config.yaml
n_layer: 10
d_model: 320
n_experts: 96
experts_per_token: 2
d_expert: 80
d_shared_expert: 128
activation: "swiglu"
moe_layers: [2, 3, 4, 5, 6, 7, 8, 9]
router_score: "sigmoid"
normalize_top_k: true
routed_scale: 1.5
balance_loss: 0.000381
balance_bias: true
init_std_router: 0.00912
lr_router: 0.000549
vocab_size: 17790
norm: "rmsnorm"
norm_eps: 1e-05
tie_embeddings: false
optimizer: "muon"
lr: 0.00589
beta1: 0.93
grad_clip: 0.5
batch_tokens: [32768, 65536, 131072]
seq_len: 1024
train_tokens: 670000000
steps: 9862
dataset: "wikipedia_en"
Below are experts of layer 4 (counted from 0) of a mixture-of-experts language model. Rows are named router (the router's row for the expert), gate (a neuron's input weights, with its number), up (a neuron's input weights, with its number), down (a neuron's output weights, with its number) and show model dimensions 32-63. Each number is 128 + 32 x the weight over its row's rms, rounded and kept within 0 to 255. Numbers have three digits each.
After each expert's rows: "mostly gets" lists some tokens that are sent to it at least half of the time; "raises" lists some tokens whose logits its average output raises strongly, later layers aside. This comes from a sample of Wikipedia text that the model never trained on.

# expert 59
router:115130141126175127165076078114096144115142182126175137067187118138114150119105101126093079199131
gate0:121157116081107127136127138062086129117136119139129128036134135103070125133106135093162104142072
up0:104036202146142178130177141124195170129105140129090152174088199121176132109091094126132127128127
down0:153148128147127126127081116135113143193148155139134105070086174160205118130158177127165117137135
gate1:068100167139084173115221149196134093125143176188119139125107119137127143138106135098120108146132
up1:129126144152108123152115158138019075186133122186128226159118140130132124130123096118128171129109
down1:049132114108087092109150163094168182143102162121106105118152153061113134124143161151068130128123
gate2:186144150125124133136171057123127148128150128113127101138145128129206124052127223123143162127130
up2:107114177195127110129175127134128147112140173131127112076128120149129136122125034144093092130104
down2:131118054102058173113185131126128162128099147130125134135127128112121146155218130148127150135090
gate3:156123142120128130128119090110102110140153174125162139128113062149120137124111046128125121136152
up3:132072112127127110130073072132131108150132241128124130079199089084080131130095138128102126129141
down3:112147137160132111131188131148124125170136131048106104125128136176129094060175209131112127083106
gate4:142113116076123106042107129131163140147128135128145096057159123203117129137135108125158122127145
up4:103173138133155128144141140103105126109130117180120151130115126160229130126255064129144097127128
down4:105212061118132147150120147138116100064118115126154134097123134151086203066157177179142091122103
gate5:206093125068143088116142042136091129135126132093141128122135115125127133115072136118148090129081
up5:179164049122099121139135122145112161134151107123123133122138124126140132144143114133101124128079
down5:126160070088138128231104126079122109126080116131130171146153065129065145121127115199125152111131
mostly gets: " million", "%", " population", " kg", " km", " cm"
raises: ".\n", "==\n", ").\n", ".\n\n", " since", " |"

# expert 46
router:139125137163166113164168141147116091146178158142184140152145110159152144128156127114074125192138
gate0:119134090098159124136083109127126125132127085139141060087120139187074123150124128096137144128138
up0:123101091126109124059131093105128126128121127130093051107194151096146131131122144124108231128111
down0:149116119138115147130138133133226046135191129118139176119128133125179134159012115132104133138151
gate1:081115120153108119150128224134156130124130143172062118157145150120156137098155153133220125149083
up1:146048182132155139101112178105202134123126170099077169115123134103127161113098124148161120129134
down1:083126130147129159127098132098139047135119134144088137110188150143113141207147129096130129133121
gate2:129139148208119078168133105126149179130125122128122117129128114131121105139134137144117099127136
up2:134128123169112113161137127167128126118133106082123093124166119143177116129115115164124124129176
down2:133113107127113095123125134083099136122133127119114110142132220146152198221127130139137135125129
gate3:128083125139102154128126137129129115145128132166127122125080131126129142173128158127129126128158
up3:105124143189124149128117180105123151152116141136101155130117140128122142129129129103147096140068
down3:123133129124172126175185162076132088034147143143132151122028129144122119128137133082187096162082
gate4:116100042148129150134129142154132119197131135110146107125139099141226140110157020125132123127097
up4:133100058098130139131171034159165127191135128134102129117127075130125151125141129139128086135124
down4:152177123134162120135125122131227142081050140151147124126125126085134107024123141166135102124126
gate5:004213113151129094128151152128096096127141092183119124132076137139135130104129089142163187128165
up5:122141071128128132191163128120129135012124160144151145112108137105130071104132138124182102130168
down5:117002104174098161111133138130045128136134192193139129133129131123125149093141125123168151138061
mostly gets: "omm", " Rom", " Aleks", " Sz", "anj", "rm"
raises: "ans", "ery", "in", "ons", "on", "pur"

# expert 60
router:153123153135159175130125115129124105126163131150140191127150168156152164144149093124133093136121
gate0:153058199159128132141130125123111120148166120207123178160117136134148189128122157130126111135134
up0:184046134129136142129182112124143119180105123125119114130122133150129188162130129143128122092158
down0:099137131164173015122108106171120128152127128146127139111154159165135209163188127137130128145161
gate1:130099110174138125112147113136161085139154149125117139136146127117166135147066124112131179124125
up1:108130158114080093071174094107130098086124145119032079178128173128129121118130103123112158117125
down1:124112113083140070092151128153127055101150144128136124130125128128135137089051120117122130126104
gate2:101089113126187108162127080160146122239170133170140145156065147161141135090151115201133154131096
up2:162168161127079120121169150123118169074148130129182021116129114078125113128139150125127124124206
down2:190144131130097117129142169109081129074177150177144116125131153151121143129148125016133090103122
gate3:198139178134149134139159167086148126069117134078169135161119129111056099126129136121103128132158
up3:196123193133122123112098130128114116102037099179196130127045128106109117127087097027126099128161
down3:113174124183119084215132121158129139140117127115132123196101158094233134127207185127129106141148
gate4:085131129121132172172086169163129130084115175116127134186127133087130112125098112049144152132130
up4:126150162165109134149095128168140130134064113084149154125113143129153104104097127080140143127123
down4:158137113128128102116147126101143137081158109184146150092155124128125137147095134129142100126054
gate5:152141085125095131109240097124079134178134120138127129125145097134115129153149089126136123125117
up5:189187122119135141170210157134109107168128115108129123081057132158099159149123107121218117097100
down5:105122120111127115095139141130174148223084118170078160133110119148130140177128105128101108215171
mostly gets: "\",", ",\"", ",", "),", "},", "%,"
raises: " as", " the", " although", " which", " a", " though"

# expert 10
router:112129061147143154166135094155124153110136170123103132091136126131233115133137159127108128202137
gate0:127110139129145134202160091129129133148144078130126129101136138124125100112126121112098098141141
up0:096112093129122147142139093196032095116119103129158155082112141153101131153112133103075175128157
down0:130126108138177153059135142123048129143121120125045112143139129116131000147129134142108135143101
gate1:103141128117144143145121117111176153186123131102128103153079126175123132100123141107138124127105
up1:170111090157121097134133116201127158170082135149012133169147150139107135140138115150122156128151
down1:187128156136073126183086130118157126136129158130128098130055132110091171155116175129199112103085
gate2:107146030114139173145107202110179131153085128160148146120095083174130138151124128181130147128119
up2:055182024141137142141095097174138131169100108127114122115092079137162115123077205088107135121080
down2:111143165165127114134125190110050135221181129166169116113139060169130160139143132140103105162091
gate3:161124246128130072157207113150132142166134167183132139133091097099094129172217113125142048129108
up3:134128119147149104127109127134075062085161127160050142087044046176113133140067123097118100140165
down3:135126146165173132133115134129056116096120096114126137092121183131056127081108124106125216119071
gate4:130122127147128155127112142131122111127112114131170125126136126111133102111182137118154126127113
up4:128118146106135168110096098042187107140119122085136145142129132069061125088147089148119120094157
down4:135122203148091067127122124123116199154194061115095128112119103126165114136158158128123233143076
gate5:138086150129113068106081134122122114131107063125110120114113127129116055129119155097079087128134
up5:138121110133157219117133125129110130094145125121121119149130176127136147098133135133029151128150
down5:125126091126130125111094133104137102122136151169089185173138103122140059133149093060108123128119
mostly gets: "-in", " Arthropoda", " public", " @", " United", "United"
raises: "0", "ive", "ums", "9"

# expert 48
router:079132087156154128125132075124140160104117130112161142101163164119113137144122124151117095192095
gate0:118154124160136122122128110109110147095130118124193255111130204131136122187134106165137127134149
up0:129111129128167126123115092084066127098130163137133156159121133125130130175108079136118156129161
down0:144144137141130130124073094223171145093096057176192109041125140128099074082114137129112140138118
gate1:017129097128127132127124136107129132144140076112110140145130144197139126127119126227161061128147
up1:104134128123132107137161165122154163091129068128181123121124120176120131135166132106134050133128
down1:126107148140136125074151124128208118146172128131128131149157123053151106146119046097127080126174
gate2:174222127126197177187112097127081124117109133113188211132141141163106132128094126112141070128157
up2:113076134127106128091173153074145135101188134166142129175107135100131117102133159085147162127116
down2:138095122124122152173125143158090150197205083090138229166124221124142090194126131159138128138183
gate3:078102011142133119173112116130129126135116123148158203132152127140108132133092148081128112128163
up3:130238186129105139101184128152094108170137086128066135123128131128158045126127134151120132128119
down3:211156153139151138138117125158148121147054107084158121142138163135112126124140165112117139124115
gate4:117128029119135143077170129156128127058137130123103121095167131121098166055206178100121193140099
up4:156164180187170126123038067133171057120156128140151081171130124084132098099134126124170130128136
down4:191175119130080090125123158099154180121126155137097000094127128128101128143160121163115159123070
gate5:130128163119109127143021128173132182193132170123131107184129090135134153130123129123130109124177
up5:112130107194170121157067109128134157118132031219147101181129063037135096109128099139134136128139
down5:146163135124128133129129078092087106176195148165139082196128130200138141119128160102061168156124
mostly gets: " couple", " Jo", "Biography", " Play", " go", " Fu"
raises: ".", "c", "v", "ish", "ic", "-"

# expert 86
router:138150161151166116187132049157094143099150138120197164099106149129185155112169152138072107211174
gate0:144103118134166117140171121131125111104134153094140128131184127077201116133081125133120192129152
up0:101123172110131105122122125109134122201119126106133126082162130125125124133164143096119084094131
down0:132128178214105101102145134176115123070132072092128128101128118088104119116145103137174138133116
gate1:137134123179119128137137129127130112148112081119106112150130217122123093175156076111062087127065
up1:127162091126128126157115192112123125163098132187133140125125185105129128189128144129095137126159
down1:075126130095100139106084124136145144125103135131131110186165128126120104125131111137160145151131
gate2:122125130167198108119073056141127128133150078119137144160144121140133118148092116125137112128127
up2:168146139128172129127101158128104140152134131120115100134128082159102126087163073112111153117040
down2:129132115160130124133166134163126179070160140177163134128143129152095197160122127099129124160131
gate3:084140129193128076135151094186118101176129116131127094156129127125123242100136135129119186153132
up3:128049148153073138151176123138133132222108131125129083146131125140136136114117112126128111186130
down3:143137128127134176128084158129122134162174127127067104100128109127130120082139149170123207095125
gate4:132124119111122112153130050101164119172145172135132139136132131142107174125132163121139049130138
up4:128203135131150149105140140103122025201086115118099130127144181166128151088111178134130115127130
down4:186145095109132127121137140156141128149119126117102079082088142146128085112122101115094142105129
gate5:140130117144124107110151201047131128191140140187124192141124120147150111128125099128144097127134
up5:118147132223137107210147166131148129114155130055123061121128118155171122217171159183128023100127
down5:111144081104102129105165124165169110145126150130119122186130180130140095094111122178133067121140
mostly gets: "St", "feat", "     ", "Pr", "comp", "Mc"
raises: "en", "od", "o", "ate", "a", "ac"

# expert 11
router:163104145144179180131173098149114131051236181152176142110143146116161154137153121175089123167086
gate0:166149122131128121174125115104172133177129122072186122123123068158134189126158121111146131123067
up0:094132168122129127138255126074155104123157105109203067134153107062133134120149141085114126132122
down0:157125143126146170166220128142129129160122194121131089156152082115064078133119128047068184161128
gate1:156123095114130130116072123134126108114192127181167120128106133128155148184247215190140117133149
up1:120145134132112129075110171128120127087153113112179118116093170090120114146167180158141133110198
down1:087107129161125152104067194128132080126140210183153105127128143116119114152113158097119143118149
gate2:159128143137126132145110197127116136063133147112133135123129129140133121078139129148134203126160
up2:115137130139137128152136127133116133121142127116124143172140120149111116172127172133115116128082
down2:141114086130132148120101128203127029114074131129122141106025147133130108111151149040176129115150
gate3:112197153182134119194154133129136208212127100112115110122119124115210174135100183119128160130110
up3:062126125155128129175130169157173120255063097128165110127076129117155148114164125129188109143118
down3:131128106118120114141179096122130145140108072165127106125007090119123126126133105167121115087138
gate4:087170110169129102135055109137104121122115129156112129126076146111146121118109143129059128128126
up4:126143133128129140100177134160105131112027117105186149159166146131124122136130056127189198122192
down4:121156122096118178198159098125130159120125124128166132190157132135115083173109117139100135157122
gate5:217126142137093130118160133074126131103130127082222064062158128161126120144085150134184128129149
up5:083000033129131129122127136104140109129061151097169111130079136153118143129087143113025143128122
down5:130080093080172104123124103116085098148101113139169144135162146115097156126207094123116122194198
mostly gets: " m", " wife", " metres", " meters", " cre", " married"
raises: "ied", " and", "ere"

# expert 19
router:141128132161178173123130137124073135130153127169107150156181119124151188105134105113151107247117
gate0:140133135116119115128100165157136120130115118129074120001110151122169123120166153121130092128181
up0:141121109123115132128055139129140129121113149126159132142125122084151110099172192128207121128123
down0:104042114140178110099144129064130150146163116114226128153139070202112091155081103152115144131128
gate1:148094131155183092115106143058123178116141106126127167096128140117122127124116120121063100138094
up1:093123165135150105160063153006120126076134139174035131125182128133131128097134122162100128136129
down1:131126138118094095105138095177125138093185114117062128099134027129084139068164122137095120153129
gate2:128132102126141134158210120133128133128153126182134132108139122118137130092173100172079136129120
up2:140129092059128145101115108109158129124091146197043131117076110118143123140149139121126198125121
down2:145167127119131117084130130123106181123126134115183183062159128168132145128127255129128117089132
gate3:124122117086133115128138113093175128140108116176104159028071128130136129142112113134116131122125
up3:145123157128124153128124126164185131145175142093089078119134128129106131134047166145131128126131
down3:086139121081091104217133060141123087086132124189093120124140131144145122133124145154105122099168
gate4:180129144066130177126127217167070099135097146112117148108124123169124171108144112082159127128128
up4:193114112010124176138135115210123118100127127035073130122123137133146128143149128057126112125114
down4:119117093109124138128047192101129185129105139122121080133122099137169117127106127131131111128183
gate5:152188084111142149162082140097147133077120136136129127071127130129136148176122079127142131156131
up5:135105127179066071101166128130140131146128121128128119149136128129083088128106128130109125127139
down5:104156124128166204125178187127177130149115174130109134120133123136084154139092077125203126163141
mostly gets: " century", "–present", "-century", "-old", " era", " ago"
raises: ",", " |\n", "\n\n", "\n", ".\n\n", "."

# expert 13
router:156084148152154156147086131130102120122175192142112155131129146125140177161150137108095107221164
gate0:123118140139078115133115114130116115169129128119151173130160127152180100145061136080141217182155
up0:080116060116139115131093077097140180136129080118131103177126072102125122152141160196134106130070
down0:178124131132156143135126062110156128123135113158174141065108133129127141144129139157119107129137
gate1:092130168124144159138124129077107120127133114126101134141211109117124106130124102098182129128141
up1:166139108116083158144128171116128157059111115121133122122080181130115135077130116182001140126172
down1:255165127144099141124133115197136068148166092127132140118124161143073114166139173127160048128176
gate2:113128196140183126144149125129129200133122187152129122176120032107141132129113076045129108126146
up2:135116144130133214129117129166133130125136128128106110134074099097113108107136095119105128125127
down2:122079158138128105127102144147127138128123148128101063082192194132145119087136128140148138132142
gate3:109099117135166130104057123136161154173129194246098147070130110135106183134122063112134179131140
up3:070107135140150121121189129064121118140131242184100076096130116067128113128132187158125110128158
down3:158142110112103124109128127105149132025121087126153125155145128149088192061116133133095152129125
gate4:096129185131121141119102079145128127132045139149133182149176067131077121128131215092098191165172
up4:133140128118118113133071098137112115132082107093179135082127087134090178136078138130131133126128
down4:127129139128215179133104051143148122154141052131140103105125128123096055115162130137125169135102
gate5:131099193216138129224080123131124137125122153116104144184142133124159159125125144200129094136144
up5:152105122154142112205123128133128107106059129169138167140128123088057129193130099142122129128111
down5:128157129128104109131102140128151138134108136128218151114130126173116154138133123149153193134133
mostly gets: "l", "ti", "h", "kov", "zh", "k"
raises: "ition", "omen", "omin", "ome", "om", "atal"

# expert 14
router:150135118109170149137108059106080169099201148137135131101086103120163100146138128098119138195117
gate0:000134055183129095146134196090065143044138139038127129100128144086138127139145125128126143128128
up0:128129143128150106050149131145116114128122121120169100110074134117108117110179196120171196145123
down0:150113195187118156115128146140111175125158121171176111161135116137116140225131134074126124127076
gate1:111061125137151137164132124113138125104125138175105111119181104078119136182128130131184089128121
up1:132063128107167116159133121109133112143100120166149121087193080131131215102132122099137143127114
down1:133111118154107084136124082103135119162114124219124109158153165111131225143113107152123173117147
gate2:127126126159121062127108082153176192156147157138138129124174112151167101147147121170143140140069
up2:175231143126129109128120128129139137123129131238123132065143139058129134110126137142176061138126
down2:097138173134121163080118128128125086122129125103235128114159121113150163129085181175153067185195
gate3:124124138155117129126128079137130126174174031127136100093211133168128127126123127111111089129125
up3:140127151097130130187015132130141152191127125132127136138209103127129140153107151128160114126127
down3:154151100123125156135117133103144131103124157074094166132191129115151170159132120146112155114084
gate4:126082096147127121130145144091046124135192154057125109115123138132175130152128145118117128132102
up4:132117126125133127143077108093076177140064131100097126146138133172151079181143109167145160130095
down4:125187133151124104117092103135127136146126127103107128075136113133133114130143103131122138176158
gate5:133123112129121107139121131072098128123129128068099110207099129125137121188125060199127132128087
up5:189069107133062138084153158164117159125126113183132143086123128137110170158123138118143119128137
down5:132161131130122178093136108153149125152106117103097045118124076138132150188137055114038133130142
mostly gets: "In", " In", "On", "S", "At", " On"
raises: "an", "ow", "ar", "re", "ay", "al"

# expert 4
router:173130103129158169133109073075122110111164170150125150111169130142150137127153098111113075166119
gate0:137137126123125176111080135180128128092127110021131096132111141152123127127132132128094159128121
up0:134139138117118105118168160143126137203111160130066139102127130128172130123218140046123203135119
down0:194122129098128107130099096121130130126071134134121133114115130148155073081111121116067105178094
gate1:174204126100119108149130118121128119172031111068162151128126087161022136127113103094133122128125
up1:126096127128176134127201115131204128134036158131120146153122129123172139156123051065097127128112
down1:196127062076086173102165126125123118154031102158132153102129129094144171122129106150138134130170
gate2:149134128135128071140088103095111144157173137147184191133137120138151126080106199120128135128070
up2:208133104129137166115127130108193141068146129109187103129146165117102129130128121203125172105117
down2:166154189122126159128134119185174104161095138129153152129197129095125120091101127156191144125161
gate3:132172114140124114134095138131080083126130127119120118173122200127134060127116163163146125128178
up3:120050129112129124102117127131129110142141129167119115117153128118084129162133107117112088128132
down3:183172107132117128126125096132077125128164107091130121054165136219000138144127052118111204112193
gate4:183143162069130131128067147131157157166130131000121131139097134165124134115094158119143136127118
up4:133070138086155114095104113119113109138110132125119233124121161157118068108112102116142068129166
down4:110142129174149128158186074164127110156128064186183097147167127083114058178134143086132130126138
gate5:013184130136125126126164051119044137126152129179123143083133151125123123111088127133121112126122
up5:169121154152161124156032126106137142128106125155151126129125134158050125107045113126153103125132
down5:100150143125127086134169131099166183093142159146127025132112106157198167080080128112111057138128
mostly gets: " G", " D", " B", " W", " M", " C"
raises: "aks", "aves", "oun", "ats", ".C", ".P"

# expert 28
router:154124107154142147167115131092134086108158213127108190113142166132151180169132137136095093196070
gate0:109126055114122093130141163122110128134181242127117121146141155113162167132027153144083119134125
up0:175108084128070049128143128138128131204167123086138142128126185121147112130156152143130214128119
down0:128117189186123154058121141081106170087092113119134118100128149126141132132114123176167100140136
gate1:119148123111141162138031190137120134081115126135216139060128122136142204110104132114128065127164
up1:171116121145131141168112160140156123136139180054188128117102132090148136125110113188143133125131
down1:124112170127124147122147090133099067120118161124130128128102125062136074179124116193131220169099
gate2:076204079076109116150126137128133091130120033082164129143103138125116125123134142176127123129127
up2:130134123126132129141080146118041128080125121126047139103143148112118128121125107180113112123133
down2:123124107137107106173132130128082081129144116105130112153133109102142131126115077131123129121132
gate3:109122117150104125153140139083130180127081122136180243115138111151131122165125119124131143127124
up3:192146128119162179128084177135121103095159140134018090139093131107128133089126132063127086126121
down3:214128160140127175130156128089132132126114218106163085085130129087141081105157169053139167126129
gate4:134145036125088127127138144110113081122169133200161102168120142098123122113183117195159131128176
up4:157074116171114128128047135156160032119100134177096099127134168101115129063140126123091109130130
down4:123129153100130106155156104158135174126167164166149091164122100127134109120118104190128112162094
gate5:149125105111080120113000135109105130157031140119126053142167041132120125109094126138156114129149
up5:174117116053060102081077172080116125119111160126144055128194091130131124124140132126137097126136
down5:140138079128114191120057157171075124159186122137172156168140159125017097123146141130128148115106
mostly gets: " -;", " —;", "\";", " –;", ";", ".;"
raises: " ", " —", " Succeeded"

# expert 24
router:129096095150108106158141062148102123099186186118145126059163090158143137149129101131104108183143
gate0:141130121131126129173127160182122134190128135105131126178149125137134128132113152140100148156111
up0:115125099152194126101111120128202105139130071110094119162128055091128131145146127123143128130138
down0:135128127129153110112123110133119127118140133135128143165112082125216085119127125131086122169111
gate1:132113162079151121138139091127147124127141119098123143133126133158095179140153139091131221128107
up1:096127123063145110120133100143087100133128127123105149138205128137128148114123132156116115120116
down1:121102127127156094128111156119132132144129117129126113157119136136049133087148133254152126125118
gate2:103136090126202114132115142094115127128107141100129082123131159114159100137068128110129251133137
up2:206123059158114130134051193068114182126106083134147170109134128145141123156135155100155112144114
down2:134106071097133113244126117120104138124129075143123062104156100122127120117144136141134073123104
gate3:156126156128140123182125136141063142129128115133135144143073125100128098173121073120132146129130
up3:080149054125163126130126128000211125149126108107089106119125102136148128120126184171104174122082
down3:175128134127123125154077142104200095121114064088098183085109095140105179143101105156142240121199
gate4:205124096132143115112126128127131123109135145122100097145196150122129116124166156133190110131143
up4:127122146106092194120136172130128187134055131141132136053131130121145145116122127049133128128174
down4:121117115138145202124116120128111115126147127129101096095099136108121118136193129121130126164119
gate5:077186158125127129134137117141126140166172100099120123120114141103147130100071135107118106134069
up5:044139095127132094150128127128133130179145123154113112075128078101154158176128153126124135129135
down5:186079052086127123162060169095128137147189111105135141135112098122119139076129125075105189151095
mostly gets: " %", " Total", " ITA", " −", "|---|---|---|---|---|\n", " ENG"
raises: ",", "'s", " was", " gave", " became"

# expert 29
router:131150154131155119148117059135132166122142196099131115146120127152104159121165111151121149186118
gate0:100132136103115142162025085146127117156096101133101095128127134158156121127072144152097132157193
up0:150122121135116147056131141115086141157172136156146231128194117134127139142153159088172126090104
down0:128160115070168127131204167122136096113069107144127075061121125076122074097156016171130133219128
gate1:134117202121080208133128106128158127122159125138137182203129130142113124142128181127183120129178
up1:074125160176125065128103120128091127123125123199165076129131132178097128127086136182105130128099
down1:163147109128137122137141129177115126186147085132120134188086138156171136131148105116129115127079
gate2:120133168138128165197137105134085230122080195116062086122079112146126201128112105144175124156126
up2:128127136109116124057122149152223022134128072141156134147160105102134096128142145121123075126127
down2:161168156208140163125136133081102063123058139165165123043138169135121114123141104135152108117129
gate3:029137129106117091128124149122127119117199116126124145177132136206087092129145115104143166127135
up3:061095107142115139144126135110120128118152122148077127167130204172079133165171128221168128127117
down3:132053128131121129085135141119138122155155120101161145115141098128145107125143143125123202000129
gate4:126105124159127154097113127134071124139137127100075187152119167089158138098148132061153171128128
up4:158121138079145175116255109130182047184134117031123115231178085145166170130132161125131218127088
down4:081129132119129136131144150096148128090132088119090079192203138139063129121166116113123132135156
gate5:183125161120143104121076130117113143129071137130130112155078046108084129136178110027104126155129
up5:136122145134132143101192121172133126105126126116110134164118157124146131128061216121138150139124
down5:122137115124122153174187125146129087107159105168187164075130135123165110129143119180129132136119
mostly gets: " wrote", " died", " worked", " signed", " appointed", " asked"
raises: " the", " them", " it", " a", " this", " most"

# expert 94
router:175120129092142147152135108117140081087133167126147122133173136122160203159156111129127130183111
gate0:086128100093132128121138138135136066128107115124154050160152166123131156109134094224086158158175
up0:105126107102203132072255129132131144106120126124119110172131042097131136140139103137091144159147
down0:143145128117131171121057198107123126131137114077134140130101137136127072134094135134088160130120
gate1:072092150140107176135128171113093124146145126145119134158051154131205120129162105171092116127145
up1:178096126111117128128136078133119115128087163093112129127144114085152114143115137132097093132114
down1:127140137108124129125206168173154127114133123177109111155127133126121143113152092127127038180113
gate2:131153124142129163137156172150127128162131140127176122145071098117131126125144151126143156130132
up2:128127177144123093129093070135101138061133114195072124070188086066137117146120157128121149125166
down2:136143130129130094116185106122116128146135115110117118104125090135132161178172132144127125125149
gate3:117197177026113124132134073062136125118157142132150159169112159112136163055205133151085132171127
up3:121128174154125073117159111123112226107129111213171126124125100069133141220130102078092088143134
down3:117128181120131122130132090128141171154071112174160140074160143136150162090132130144128130168135
gate4:151125126119127133181074129149117147142160141092134106093124139126103145133139103124111162155171
up4:063107127092109144088196133078158127166100102128106146159110089124119125172164195071152034128144
down4:151166121084184135131111097153143125104123107128200131104128125117123114131169139068125184201124
gate5:101129130127132128120121126186133132127121156074125133126113095125148052130126112120111105126144
up5:110139132073128156077142105144093125132096121164143081186148069128119179162131096088131173128128
down5:150139147116180158081111151076135128080170128090124127128125144194133093123107121107147065085127
mostly gets: " war", " War", " government", " party", " law", " campaign"
raises: " of", ",", "\n", ":", " (", " |"

# expert 63
router:149145145114139128125161084138138119091134179138139188157147077109136147103194078128118110204099
gate0:110133186188148181136139081158153155127089073152125099112153125114128096140119109151139130164080
up0:128145201123164100128141106066112142132136096121175128112116128132134143136131125136102136126123
down0:123115085128100136106110107204101128118131134128105140165128075120088137160135139150145079132119
gate1:172142193136094096139126138112069109133089089165079127136135119094121132137132218096101207120143
up1:126122112126123089109175141141129118126114169177114128138115065124128094061130134046126082137120
down1:110188128125146131148099133166072149149197097128132184113149104077134119146152114122112133109124
gate2:111030139096126130101142128052106144085118222107113155174125127113080119167131157094124140135123
up2:156141059091127126128068155119094124115122147113059134125129067111139090082146131114132139136129
down2:110143127199130122137117121094159101130170184133141126097142136158117115140124150142129132085142
gate3:129116126129213160111121128116170127113134076167084128127140110128097132147154105117141130148128
up3:143128138134129130085157115130114119019081054113085126070196138127097128127138145087135136143130
down3:116076113060135140115137175229137108176119131124116207127127170065132058136120083131162142121145
gate4:084142169096132111134120103166102135095120177135130133143127146187086117134096180129134118129068
up4:163095181106139105126078134105127121172133141168036132136106122139081061171101181085138137127137
down4:096097170179134038170177138164145117201148119162133094106132135219131123146122135113115063131156
gate5:143126123141119130090129159123101131160106167122129135166117191099115067091157136075124164128129
up5:155133209112137123106143138126126127095086127121110124133127087082144119155126105095123076107124
down5:179199117129143130132144131128124081125097089112141130131106190051133104140108129122131133107090
mostly gets: " age", " goal", " place", " once", " time", " TKO"
raises: " is", " at", " during", " in", ",", ".\n"

# expert 25
router:120098090070114095180060102081118130088184174142164118078158148105121154078113124140091092182088
gate0:128092100118255136126168126160146132139130112137130126119131114129223142092099141104119165130123
up0:227135099106093136114057107088121129129131128080098110142164193120184173181125142158124160123119
down0:135124137110126230166050145107139084132127125127127139070121144135216148230102160154130137104128
gate1:089255097132137169129139154121125130167142129140131129150119094117192169077114133129132168132110
up1:182128115127132129128127118113121123144101108143101130158139112129070101126037141128134085127129
down1:176111114130193156119113124115098129132135145126100135088127207130131117169126183094133134198138
gate2:095161157064106052142121148173113143130113174125191094119098127048130086097090104125106110164125
up2:150102128149143181124067173127133123141124129166062141101133048155136145128115135123153100055093
down2:125125111102161102144183085128165145091139085151129129148090100084108091089124131144130107102065
gate3:127111056134123183087126142147110113182145107131105195199121109147115129109134174219136131137144
up3:181094157139214077126243034094123129121155129112161142128121200155106133154128124134128068128162
down3:141145127165124127133128146197126125124102104133151175134146155119075096084165121100186141120118
gate4:125137124129122198127099133106160140152128137105123184131136129133116147136095110070128076114070
up4:136131159144132123059129153102144132158149139085132180122132159116121154127103089098130098121024
down4:128141123108178108130120126154142129112120128126076037131043130116115118148118133213115128146113
gate5:009127096149125084114073127150093171125142112093122125178136138123129113149135123130073166140060
up5:113122118109053128129117133053101172157127099136136127148126128138066130187102128135079122135099
down5:157141057128128124126111120138166149107131094126089171164162124143133097107133129144128132094163
mostly gets: " built", " used", " lost", " described", " performed", " found"
raises: " the", " a", " an", " his", " what", " them"